{"hidden_size": 256, "normalize_top_k": true, "balance_bias": false, "norm_eps": 1e-05, "parallel_block": false, "init": "trunc", "init_std_down": 0.0, "learning_rate": 0.00419, "lr_mult_qkv": 0.4, "schedule": "wsd", "decay_fraction": 1.0, "final_lr_fraction": 0.0, "batch_tokens": 65536, "max_steps": 5504}
Below are experts of layer 5 (counted from 0) of a mixture-of-experts language model. Rows are named router (the router's row for the expert) and show model dimensions 0-255. Each number is 500 + 50 x the weight over its row's rms, rounded and kept within 0 to 999. Numbers have three digits each.
Before each expert's rows: a language model's description of what the expert responds to. This comes from a sample of Wikipedia text that the model never trained on.

# expert 29
It responds to: Dashes, colons and spaces in sports box scores, match results and timings, plus month names and degree or dollar signs.
router:555477564455455512537566561530446523484547542580507523431437554505555580488522622431434529469508434495482514482617506453530484511434515510552550511536488487553405513408475546537452583592455548516571504493580487484471442512549401469493457479444398590536539429471596501481567542509427511490449569548490489551507503545438430490438481598387465534503503592555453570529472565484430534589582530479485488401486453557535491438493370544515516553510474548518468462504368474462464461608497520560467454440490492504549510462626525572510445499497432478487504458533520489466515507526477507500538440522464422561462480525508516498530476528465530540548557498497570558505565592531493588484483530466474448428448589460482522527571467464556603541520510556513395511509574511486387487584535585

# expert 14
It responds to: First pieces of names and words, often capital letters like N, P, W, Br, or pronouns he, we, in sports and game texts.
router:566463534513473626581481440469504570475522514464615487480490477429607435534534580471523452557524458479481499487505474528412453464506451504542568567497665441522456530561522421501524553515432497559479443472527546528455463485521490437558454540530467491485518608409524514501582479520475476455499436506561497510582523485498560474547524530505603424491442508559526464517531457493511536474444504585460631452599486423405549432552579516514503539443476513507468467547502451527463561419506525449395633468549505467545547516523495472500395497519510429539524551498483509531457503506573452515526518401507505599474486565518501513491467458558523393450523494342517634491460447522499409527525528492531523576495527607453504465535463525488608458485562517440514444548569572510433491475479457

# expert 31
It responds to: First pieces of capitalized words and names, such as New, Un, Con, I(on), Im(ran), As(ahi), often after quotes or sentence starts.
router:524477486545455497481456477566532608569529501560492532415490508533463485557517540641443546589623533549500468589571485518533464512515498507521452571474541526463536586546440588643535534614551501504485496509476358412447491544535549481502444487456469468449563458528636547421454492439450384483453477522519510473380597424390505451552575412481413497490513525537450444510529468523436439465514434499408496481475523545443517438552554472491501570526522507533612556476492466510527469497348481486520500513477415451507574545505457439509454540540483546561470500522543482448514531501586485470546476489416549493503462478531496530462547414473465471404479482502472548513489481538545459475559483566475515478480586437504550461494479421531547539603580461524485554434458507465500508509494435

# expert 54
It responds to: Inner pieces of rare words and names and digits inside years or coordinates, such as Mar, Bar, phil-anthrop-ist, 18-4-6, dih-ydroxy.
router:491492500510475491503432444498485495577549462507482509427375378488460523564425474544610576459486492495377514504552439516471516438442506427449513568548570520544550488614473603533523502534485514496459501468402524470487477430475377501520441518549524521522502585512550573533431398463521486586484421542445477460499443467457563451569500459570502468488457515484505472467490431505477500470518490518626489587520502484564511529570415356508564477520461507478434568506526457478444496546413550444417411499502494547560525532464488422486435556554563427511470447576450427449518528507400561501582445567481557533534496384481492523505471516533540457482459482372446535472512560560589519497472499572476552577468464462483478499546397498432462469501492437407499459490523433444533535546522441

# expert 38
It responds to: Opening fragments of lowercase words after the, a or and, like mar in marshland, inc in incumbents, investig, suff.
router:556522469562495566552417596532580531498577524449563515535535532418554487571409610561509567456569545502526557454518365441530489453498384530460499532527539572487493496610587515532513519559519531541582499553532541500427507420369520450502596556539463520520514498499512424583514445535478507457449547513539533625498528497478633547573510463521453548527405509508506554578565456466486486486510535534506439614449488423527436529486516429505507604520406467480500541469485406523500473513485565367456504446551542547545629442458518524507487464536485484554487535523572494563478473528528496554472547452535569464473520433480435467546494500557490448486453485493484558514396471489421415466505512562506505582506504551518560549475505493436532466562502471498543467442536506549393448427537537

# expert 32
It responds to: Common nouns following the, a or his, such as game, series, film, team, town, school, style, title.
router:450484460474519482525553470497489547463396488492508445454426435561511521539537517373433404491468492411446488484449561494414504579530437520554571435566423467448499469529513379524581366424425548439482438488409461514550482477558527476598523497497468487432494500494495456434485470534463488440529562534556534518616491516417376478480410515490483493525501547518493514571465493560538512506491525514524473589470429439553405524566517587442501493469413480531384492555493539514391563531523502479463476519511497487495400482632519506499519530488457449431479473464444481597593475442463563584425464441582516464592498531477522474411484572474480470439463471480541521489523518456577523498481503468467502509521410542515549521517523540402589401497494505509442505595421511454462461501496405

# expert 1
It responds to: Word-initial pieces, often capital letters beginning names or pronouns, in lists, tables and film credits, such as N, W, He, Pr(ithvi), m(ollies).
router:558491483508491499481416441514520643499635548484569465537465485499562424548492592584477532534541500452483474480483494468514518503475475512488473505535599402485521553558543469538503481499531547543564429412420499474509460487496519441528470548464520421478568562490454565390522469474401444452538402511553501457498544495466525425525588544571496575486406519531472513506458493510467557545514487473549600457574526459467456478520541523523516578525563485483461594601448342538397558516497588523502575563487446478515549545501503510515391526543441467587443531508424559540455552509581508515454491382517521541509522438539462456486545472514492500473510493458553498516479479481503396478475522533545545576534470535472477540490438489463581430483638554569638483449605595485528497488536566

# expert 8
It responds to: Verb forms after was, is, were or he, often participles, such as made, used, located, released, intended, moved.
router:471450448497493559505553506518433503456405494454466503503483514607396527535445455468542459500452450450466593471503481482512579490549530568492406419566455501420523435464525485505405477543532437528483554527446483414471584533454456512493507365446495516455508539393532411558549415483518615622513518415424494470533534516517490438504547507514371531508521527484516556525475493531515539454428528413596472563535523514498438528485410531462498440564520487563461506494443468522459427596522434341465542512534559466492539518439477502468586549438464484472476493488447500492467433538501397535403547552535551542526555451530469435523589550446473481496454450591546533428458559400553509501533526422486515509522510557550546558489512577420454425445476537411526453529468431517574482483479536

# expert 44
It responds to: Digits inside numbers in tables, scores, minute marks and dates, like 16' goals or 2014, plus odd name pieces after initials.
router:454446505553499548483428483498509691501592490495420524529499427543603421516443604538471510503563525508551515448549451528558532510501593386465497447425593473515461568586457417565572577523530453474535498430597448449459457495497466448532463544518577469411499572521516559539549560467514477460535489564531502405518581507550450456486538496505524506469558498453424481558573488470458541512523471431452554390490501537517532535453466512594479500525538604491520499579473496485520619444452458538466495557498557528503496533555470482541505485633438552554511497525460598476551514467487456427554481479501438516478563574509474509459501426470502503473480575477469475628448464560425495465506465571525506436499505484496538550490435527704513548465591496449459530470499473550501504501532480

# expert 37
It responds to: First piece of lowercase content words after the, a, and or of, such as mar(shland), elect(rostatic), conc(urrent), f, st, re.
router:574540512563504566509479535556524460551558545406438509506539495420443471564433549570526500399556551532477488487531406419541517547504389484492473515610573533475554460547544544585527527542538473565536563503468618483433492371473512537507566570451460577518561475518471587566462485523474545494515482513486505474465528469485576522598531557559502566525418480520562479481569412537485507452464520543563484564381540365497372513559538403515502546565408432482482489437535405510508464451424543387466496454550543603516553476441515508501466457528541392561487538547556489559539542501521516552505547484492550472533551416507414477495527459524479485423466456470492554484444449460509498526524504527494557576507542502520531555424499495470571508553380486502500460510544575529572412456526537

# expert 34
It responds to: Head nouns after a determiner, often followed by "of", for institutions, roles and processes, e.g. government, member, development, Justice.
router:479484473504555449542689424421566524435434521451466443438475436536573604499549569560512462487478526306474465507456599507438490571543398536491460449569445434511465448530527406504568439469476644469499457535458578554530511531472597504484516482418512506493416447448540521380523458532496499463478556504560479486617483537398460490501463509497516447492549511518502563565438516467529571527491520545462439521489484521462512542511602564486408475508410469504494532470449530507439573457522396419472465479494484466496501503592534511523520487527569554515467487497501375510492504543507600514551506548509579502539515575470513546528524530510505457487561473453508449462572561542577479504463420574459457467487505520520518468542547583405500577517471470543443464541425485499466498503459573

# expert 18
It responds to: Space tokens and leading digits of numbers after pipes, commas or colons in tables, dates and coordinates, such as | 158, 22, 2010.
router:496520526505528471485461513443491495506547467532451460603490463466482500487490523518506467483471509417535507523487437522536448512512470499499576494413562471438476455476471514516566474524599441493451499553514560491533545477443487480456505539516531472450463468488510437595527548534534627492530521506433510496510492536620472518454532537566552516534528319474520464493531468481538494464525470498488458462516584551528526590482492408659417450532524579500518553501541536509570575512397473532509458484482557534430538499534496523468517522573495532520509524475470595518497482455464512522586624515477484406507553517455497530508429420530530532454545654422486500597519492437408554553525333554568484496551443433592491483504539627586410583460485387465539573462497564635544517487480529

# expert 24
It responds to: Articles a, an, the before nouns, month names in dates and tables, and word-completing pieces like dis-play, unc-over, made up.
router:506502468496502494475574620529450555605342474394453504411502496430522490530504428490627423462461471525514474535526580489476525476466518548469414600564412467503374455333523491465438510485476442499457553542457545539472492483519481372376540508543483461500545536499491468420413552545457522554412532460507493464459550527448483543414562467510513623505447573380438530555496521539509500523548444544568524558532524413506465475486505452482443433487522527497460444475490510474533441427481484484448415493448440541479513470495461501511532598477490597538518506498482436496480546472588456463505463502481486500465428530487533436552536563463452523536488478655509527482514547501562527521461525464510512447479529425453551408562512476487518599459461576473436518481524604506495546524497556

# expert 21
It responds to: The word New in names like New York, month names, digits inside years and dates, spaces before numbers, and modals like can.
router:532452600511439459539510585523453579536437424568344573449522528484497508445482563548387569567553541493497470467499559491533496467458550471545470500533403428556513520438538613556489517497509576492480506499532407458557465468542418442540457523501499481470574429571531525499463531437429460614505570539555475583462481513474521516439505454499502585544548563515460542452513513458456501534653448493474526425522561535581500431421499491395562589466434486499597456450526555503612461498509626486552421434537489397505458485589485548522469501498489400551502558513528550484442564443505521490428469495460444541455421447482492535561550513495474504516449455551437528517471459588458514533533529517474517479491590480484545536601517500473575573466518473450396493460517544496498526494502419

# expert 60
It responds to: Function words like by, at, would, not, and table-cell starters like at, vs., Safe, First in schedules, elections and infoboxes.
router:542463489592501448510498567475505579439587545509502544418504540435504493523544545517522479528380556565505409479427558551499544584484500401573414437462557511441495525455472458516486529556458464478535513663508469542420504608526439534477421470454575563579564388525527521553548451449543464547386510449490468599458527484554494564556550450522467534480537552436530334521439470448489483511540475405500516457616477595508498470419463517514532571565506419571511499405533458508465500467530497510532514480510522548483448494491513596524490619443442481475513487529528600484520521432501543531486507502557444539455508482536504500426567517464514481557551549570519557488485540500481441553538531449488449494542457532473505480463477465451498565543503539502437366451488497437530575590507610

# expert 53
It responds to: Single digits inside years and numbers, especially after 18 or 19 as in 1924, 1939, plus diacritic name pieces like ç, sky.
router:491475449544526473538472497532437558559504533404512513584418453535508519540494455498496502508471533559561391444588427498504424504493404517528480491534571420480450534462527485438610534464477476540399474518476475434550497538444434508490442512535426569401565432529472539550572578470409531452432511532464526451489478534506435508413482443494503528512515471418474435404482544425482624518618483551568552470622444518486478606537551485479583404460542542540493501522540536451537546426532425466454566408524496523507423481474505505534457543524577542503513466515512584559522499577445413502514518447598499467494487487484547564559463439485512379514453488412487513503509366428542579486494497494491516528483567462455519540463507510539496433429503524449518567381448555504592569562523498